config.yaml
n_layer: 9
d_model: 192
n_experts: 16
experts_per_token: 1
d_expert: 416
d_shared_expert: 0
activation: "swiglu"
moe_layers: [1, 2, 3, 4, 5, 6, 7, 8]
router_score: "sigmoid"
normalize_top_k: false
routed_scale: 1.0
balance_loss: 0.0128
balance_bias: false
router_logit_norm: 1.5
scale_expert_input: true
init_std_router: 0.00836
lr_router: 0.00165
vocab_size: 8192
norm: "rmsnorm"
norm_eps: 1e-05
tie_embeddings: "early"
optimizer: "adamw"
lr: 0.00357
beta1: 0.9
beta2: 0.95
batch_tokens: 131072
seq_len: 1024
train_tokens: 699500000
steps: 5337
dataset: "wikipedia_en"
Below are experts of layer 3 (counted from 0) of a mixture-of-experts language model. Rows are named router (the router's row for the expert), gate (a neuron's input weights, with its number), up (a neuron's input weights, with its number) and show model dimensions 0-191. Each number is 500 + 40 x the weight over its row's rms, rounded and kept within 0 to 999. Numbers have three digits each.
Before each expert's rows: "gets" lists some tokens that make up at least twice as much of what it gets as of all text. This comes from a sample of Wikipedia text that the model never trained on. Tokens count by the router's weight.

# expert 14
gets: ",", " and", " \"", " as", " (", " was"
router:507544483575514562591513489509522496539459468578509491544467475444479468521483562470510523532453559515476459541505627492479460469485460460523489503455387516479578489525529566475545502438471506444454519486462521501538550513547566563572452580519499512496472547534449516576473530531485514528488524484547510571516502531498485492510512449446433501477523470498512527408522446494543508540500487480464513508458462486583498434471519507444548470478477478479468514503548446478579468478497529503464491446442495489460411529546507515461523542495452471485413472439467443490534456512510447408
gate48:442508547502517442492541512525567501506466497481466438524466488463531482522556543520523432508540512440554524508494425476467510554582474498521550427544553576478483504448529537496480453512559441523609478468525497539538527531433504489522476520498526555530513520507569512579512564473482477492539524488493525535506574479535514495468459514550568476549506500535532445504496507527477504477503514433477487492529544487473508411460437559539515547496532511548439451471473531546504590523528515555544545492503442526523476495524471429529496555507552489379539493490465583451526485440585556588
up48:477504551493556554570529472541567451404552452480491455557569445505541434519498543519509448452533503512555570497524444456450456513548514465455569466479539583506445469484503511507507488490514398457527513508535534536545520493505437563479512515493561573476495546500549488530476565473450527493545473484532542526508483475536506467512578469519550489519560549516507513517460471457457471525477442437447447547509489475461532461462547438494488575500509491543494410449501488538463535509493571462512449483467471474518461506497475413513509537497551478511463524424505604510552479503549559564
gate49:544558560535504473530451544489517547596472488494466547552455502503512531487460465499493439551446495489478468478484440575428493461474442503450501509539468551431535569487563573497512480516488521520514479453549498495447442579471529425435477547460439447482443455516501552506536589518521560500486431526399553465506570462483469454484482510509511512579501500539434497545483463452453450490497527518456509569513563537503457498497472572510472449500456470493507514481500481488519537486551481504532489525513471548462489511507460522611529574502490491444521515529483532480563585454524560443
up49:517471469452510525445528482518456493443494524465584454488590529459486485480566478552493561497558464507476483481528523462583493555500524573540477513495524417519461483560406440475447507499479488510494480484515496515482492442483524494570539475586558491582542519502425470499502471467492489470469536516519476538480372491560485479470529428494487474555524525452511517481570496432508562526481493538528479507476508490474597470518499497515493491500527536449451561504500540550460459529483524471457480481450541509546567503501511506445536419489512432562531434513536546497475480639452444523
gate50:490492478480499473491511538525457491487438542467454512523516453529529447525436444551503494501590512498483428428514419536414525496480502566501436528581525458495414537511470453508412561474541547469504483486554532450525501553510491513499487514378441490518519526467435435503500497537563460450501500487480451491528469453442544504530456486461497494479504456503552422493528426482469434426532461556451527433537430510496566561434513539453535499486541526504519490443522477448516469521514528474475509448512485534502528509516427543409474575506505494580493490518492524507486428463532482545
up50:491531538494422472482491553505497484398567571489526534512511548464506557507477463483467460515543585481551444510499545513431443508507507509412547494557557562482439585526481546503520500457518547491558494449490491441490501508484601462462517497591489445541532495505475538522508585467473575466535430554479510463425493530460505463519484516519541503520481523418507542534477545551457510493527547488521465463476454465413479464509551464450581500523488476542508512504514541501497561512498500525511513513494527514495483553441571499540547500503521543428459475437524597446546558433536497517
gate51:531520416449535548575487509456472502459507483517516505524498510491527425478439479491508538522520493474527421476476483560500411520508516481576505569513501455385411485538521491552477529532492490525440499497489459487458434476508417548479474426451501428563486572546480442515471462447547522565572526515552507462527486537548518567522448487492544517450501518472541531501485582515489410476464486522504539494471446477493489465557489584504465508464526522536516530483568556456568560481546489457498512568512538542499482535501497414484470511528503497478576436463478574465515519448506485451
up51:489471542450524405490479536503536498546483534532443445444418518448497482524449510471490493442527506535520558509494488513443520480535485555522511440481552527484514405441512487473501506521494447536504505475528495506458534449469523508514505533517458479504426427448491486474487467503459464526554555475545468507508564440626552536486480470515458486507474523576503491472453582454423496521495513482490448472525481379473535454473406517582496479461443556462449488489547501444482635494541483544487497507479494471491491500525524417452502566460513508447498568457442512497482519532471481561
gate52:528426456562503491533459540518489450460541487524423570495497454501515556490460454436455474473490507475510409412495538493523536484521532536536456479443541586495443471566525480552528584563527484479485486506484496541507512548557491524497414567461441497491526514471457507483519531514481483489453508545530464494511535512472519518487568497559512485426504546501484573480509549466509457529545507481477482412492516487555483533479471522455516515503438531495508504567505514465516482514450436539509443410547398518507459476526566392488491559491492477411392482454505481507579500442478485468
up52:572440488505514614471509534486435398524451514482513536461529491515580553505440467472468518604433521488484558528516504490497564486414519462487602411464452596463528444535521511518498494469494466431448497471505550549490457531533502515497401508524492478478471545489503511475499527577425520493493501492513521539499548529508455489459499522447491501470514469545478543485493404512458463519449515531478496378498481561536479430460502472493474463534540475533435461504502542491514456486473477553509534455492490519482497483522478473500473527437530582481496463420476495464478509449454465442
gate53:477524519500504515443598496432524567564511551523467483496524562556515520503470486505508548481474484482476526500468513483564533466547513456515500482456490481474420489443519580503519415486489506556505455465542532491572541492516479451472478419597463457553587563574471522480576547514541494430539497469497511537500480502514519496508506422469544484542377542465498493468483497543491519548512483450464489481433473532464543561450477580525441465477527440549533472501508460473494530468514487440540509526500506476480501468505454442503509476418528392421560490473506481498542497416475551503
up53:519522502548497544498510503499532515504522568527533429483455515487554536502454460486558465446501498502566536488439555527465560495575461504506530471473460532419499509478462506436555512387480536512449508528518525490512497519511456471487499544545450452546485505499514550468455507537509467399560455448503497588528499472533586504461480535430498513470412549474571531473460492432485531511525447507541540456507461594446562492541550546443472432504554510550522508568520469495537479427524472525550500562498437533475470536456508454470544582426464484473527521473477487464541465481546434515
gate54:588535542502533522513481455519442477498490445457440517445507552449503438503499412474520557533455493498518490458510473522459499449448562510515409596525519504499480525498547521503468434483414462468500507536507491503524495594589582494516519540472550451492518490494493514513505543501536521514461497425477469535490514536527494507538557484512550496468469427506626521527481414455574546461553515434491583542445472546498484531567481498449424464466543502513463521564555512522504493481506474489532525542561483527517443533517490451435538499560551520453502509541478461486584487562526489485
up54:489494490511481526487539514516521489461500489509490533553534490511495511478492536528471432549523476555500425498456448477525448498533505522492531524495439544544468550526462580501443524448442524527479513561495452529542497428440427500474512467474421514495495517556443469500430430518479460532581537446497478575512553527492490557541494562468493467535543558458513500539452481443484462518440493536476505466488484458482531521498526480462530497514448523487473525472407510595498484452504506374495492439527563508457522550411547477561455430499481406490543534439590503504452546445552569510
gate55:438567503468464461489546554558435472498490506483472477469448464548504471503537475504469564481461523502481544459411502442477499534521527508536435524566576497407486543533517470459516515509474489466578476485502441508507537552444447443424482452537473527494534556467546480487463442488479481453504496547496486473513450477511566497463510540529520483489402555506453487488498563488539428466492594522497474441499425508415498508487487418455480494437443529456476562530514430515532560506530545477471517557490467500524552551576501495533431469475451441471541424499445475438481473482489482443
up55:525473505494537620553511519498564530452469518496506512433509558468488445544487443435522499520587493540530443474508522473471554556503462512465531504413458526526520521469480477516523530499531494564497482455546578473493373410602508520484505517417501523547510555555434471462531468426471441461464457525571470494516519503537513497496463463496442583410556505497541495524506469589439542521531502491480521539480528484498473496460478567529517532551556435520548525486492488494491476552481492492511495434492490453488531467451489498481510559560544518556548513508464542545449554477530519536
gate56:482490447489518440478530435555492511565514537520475508424523520508474510363523474535551502514503450547448485478498545497509563556524563419541485453462531542474552551481466431559554425413441499518492477490483472469472522506439530503448453536439488537528451548508521498478497490517498510466477487497460497539477460488575538561498521486515595569467528503450535470452527492519528455450537566497544557530465502511502470524535461543542528490497559456486492455543565412540485539492457511555465561550478593531529534470483393518527550524478480530500530504547463497475548466459531547461
up56:480510534511534501516501477453571501571518508550557512563531475494511455502529527510569449393504522517469453428492474448457530492482493428466511494476449474447528524443484477481443488554551432427489524470482451419397530519422446472464501508489524424523464498467491441494452561528503507503526455482483478501532490513482502494532416552505449460560481509467566469557490486470532539479535421473447534525476502493510504546589518565444550445461518573469510520448503445518456480532521545463470528489488462526499487467493562573499562535518462476459415556458532554528466502471548436441
gate57:476489561521502477455480520541523486539499547453488531456560536464609450558448484533502549500580525558506640499473515571548540592600451451471474396435474523532523471521489514499549543524479459506534477472503517509491548497528554493480547549479530464531502463488470549503500494488428555478476558492432488458491497508497480490438526480480512441506505602450482483500549501464514515508478552473478454455501488417484529489524495517507454522554544547448432534486540433556491504467520530460513495530497471554496465594543507496491456528522500480452556406500502484435471559472549496481
up57:539505532489479501546554532466521505448534482480554445496472497507532561428463477452492475530539543484480445559529469530538498505453586551522414501593539446429434516560467443487493489492551592535550529485515498555461508528483453504520460505538457563526540546556455474439413519464568482517492488520481506466483472505448490483462513505500524573496464497454534544493488446526462439562514524491548512550477500478478442538524508495556524455482483519489618466437453497534542523528458526495562511487459527511518583482346504477565472500449535481572505484511482501462494456492465451517
gate58:426506439479472495485532482468485473436513491517523449479502476544566400516549442456521470560590499528528589473471504446472519497548522473489513495580460518523461507570531495491454544518509508498500475460476381493522465491465521503422460453479506427515522543464516505509487534486533524506489466513530505450513416489485564567514510513544514450509477519496484505571515580484525454498559496524491502483501589506445540467482545525433430520524467492546488469444412541469494484510420492527492438620448541549535537472501524489535493441476478511576561474496582551511511505547531470574
up58:516503480502526463429553478493490532450516534500499530507495533571512573562542465491459555527513507565481524467420528501512459512456515440467495500524534536573487552483436477495488500471522512518448511536499531515554507510508521503416453544450581456507519523525513485504466493543505495477438529572487504504466492523580425574541485477552442571498443374522440492511504513509531519477493405567592534535474434480519513516574556497531486556601549531502460557559472483405500494488483489457482520509451488499518476528555507476456540505505401475546472491482514445496543466427434498525
gate59:528474559512502506521532535510434457472512452466400497532521515508525511463535479537473474488536481447504539497493513476555534542480414590405531523462564536488440524571456547488511485584493481475509484493522454502552527458465484447432522513462511483510564542551549512515500500541569574517511543499498453557408488457494497521437545493502522512457497560470479568496468536403500535480515426470530555415452545521518481544542517490461451486492542472633458497555519513531492531506498439412521510511531481527541511546452497482519542485485549483514515415537538524454514507404489530476
up59:431493433472574542519495478564466524487521461481530505537514479438513494535445505478490563589517544424554486443452434519488514491474538478468549481574459452536440533508505430493415497611533522594529513505530505515485432491472489531537487489518511487502561453492561510486533486524477443482514532554486467472554465454485555525480476577514568452572502475478490502472419495463486445483475487578494414498547514483515464489503531561488462468489475516544504506487463523439460394504507448497561489507428509570575544557464539498590473477494511500464582533520457494517533507534522502510
gate60:495520509491463495466468496492478550510449530510481458553463505475484465564554502438474542496535521586459448495470526449429513482505543500504545447615556437482438518515532531573506534516484527463526458460500489491503460558551539585510432508459430505541472556549462512453603452491575507477555484537483460538583467533504514456487604547556467487498518471491486511473527538529488461526494562437511508518453496481533472483433495552517475501570468555439428527535436462497539462489519522498485524513520456509449436469481441553485503540581536483468530466542529454479595477474468535454
up60:485508460463506453506547471534547409458539501510525507541499509500443458503485539531509492542468537396511527477503506552496549522502480465420480481446535490477534433590519429493556474554478503476537491510509507465479488472530515447442472500492512470445463458435488473438495545495474523494474496482564498492486381508491508517512455509564579515486512488460538507527402544498486489494489567534513457470538422464537501542522496458514512565425543404550492470454565531405465487530421458495512429546504494520560557494553464435550465462441437498521502527452509567477499537529570533556
gate61:513480397529480437533519497561415475470543607434499499573568457542509473477522431490523467519455492505455492510426464577502510511550640519538580511609514464515498540562474518475536559468566435411501469482501515572489466464539564503491494427518472478494524497506527498478515508478495490473484534471485496560492497515477489519526471552494494466555472579474479518562455550491474495493532488518437463440510520516484535511483490534528566522496481540524538453526473545530455552466477465456498524492525400548477501532437554478507517497522458507471520489482472555484579451489581503512
up61:426454547525462493483446485517510468514480499461524487476554528540469470423449468431525480522536536463489542453485527516448438503557538477472532461471542572507571547446495517497422500488498488497478493517494529456507470551499433486487481443540541494507469488477501514513496531508460550493454515503462502546564475516462456499541522586494488525568470424599458520513493473518514485552479510519548466553480543411508473401482448458465438483561582517450485593454431428598580537527577527563531511579450557467493502461485522565483491503500496491436473474535475473519481502494451484556
gate62:547451459534510558455548505486439491508556474436460500487510529531534456514513553488516467543536504452492515529525471532580514510424451524465498474512427480485435512567492495498472534450488499544482442485591518562459481473525563511492400515461521466550464526459462566537515475460579535483460500494535555538512509478545632500469488483472580499473470503444458584485502486499483491512513491497555516495516556564577509562494583508522506435497489512540561527495533529436450510502479441440493554441497483518578486471508472482496626513480524515502479455542550501480537467496440421453
up62:486557537471463442480496541540529531476501464545488467469490455446530566509540439500542431513498436526455496466500527494576441505577540524514545479503512496449562427525531502470498437483536464493513522537417478447537411458548475459550529524437557507492474484469481514472452514549434447472460560441501469456556514511498445415535539515485470486457471426520512450529569515500528472527545501446538511522459439537491519435548467442511432512463468477510519458519489563567579546535484562475526521568519463452520537498503504447505464511444430456445568532515473465545489530541454580501
gate63:496541500488489473490455476451520492510504505393483446504408499523572478454507440530448496499484506530465465472500506490492566535421493503546437497500526478494491451428479532481562475467494512505465442466513484507444472532567504554473446516448437522463476537598405567488547486439516496448528498519477530532469481482578530508590456553538563538552450518440514455508523503546475526461468490463553484500394492499528473501530500519539436498499463484505519559524525491481449405479551527436529538537483530523474515562511478501455401473479546538426542409518514499475500430511435498453
up63:445549444477471456497485514482507489445466471431510527394470479482494455460448478471456560560477560484471530546565523504492505463487530449468498475480444419423530462394493511514545453476530536485524496518499463466481442570534502471512536434521471522496485527579481490474532462521485489542524513473504583523463432506584491516580474493541462544520499405490479444502486497535502446534526469555503432550559442488447409529557532556513437469511506506480474509496542454499491518462492507451473578497496541496474514518508455489462481426427560486470520419419460507461455452531440480530
gate64:531511576467453495494528484551472492486503524508457497469498563476501466467478489577560518578568415497572529524485462524525534520432477559483504534467502518442483492527486512459566567450442471470522497505510498473454397368522550472493483543499427526536531518532542597516490464489533506465412509444444521485451513529551507533473495529513561501505487452471510478520533467497504474439430502551531577488451464495520533454497509471579485476532401472533510500503527516455521432455509448540444464494474563490503528588517531444541457447495552495515536473536518482463529606540485511486
up64:555516486483608493569509452512559559473541495518473453494502500459463508475476463513530485584442544460489473558558495512518455498528492545491448508506448445501534538542473555489506517563484502539503528544479502464489599576518541479512517441551521529438468463515502531503506537410617514527597471477558578527474455558519494439506454535526443532530596498504495555471512501501460462581471485492524468513485528514472481501410472454530463527438544534499536529501490505514548528531506456459598514418502540475490551502464493518507494526558588452457501496474532532583497492492472522445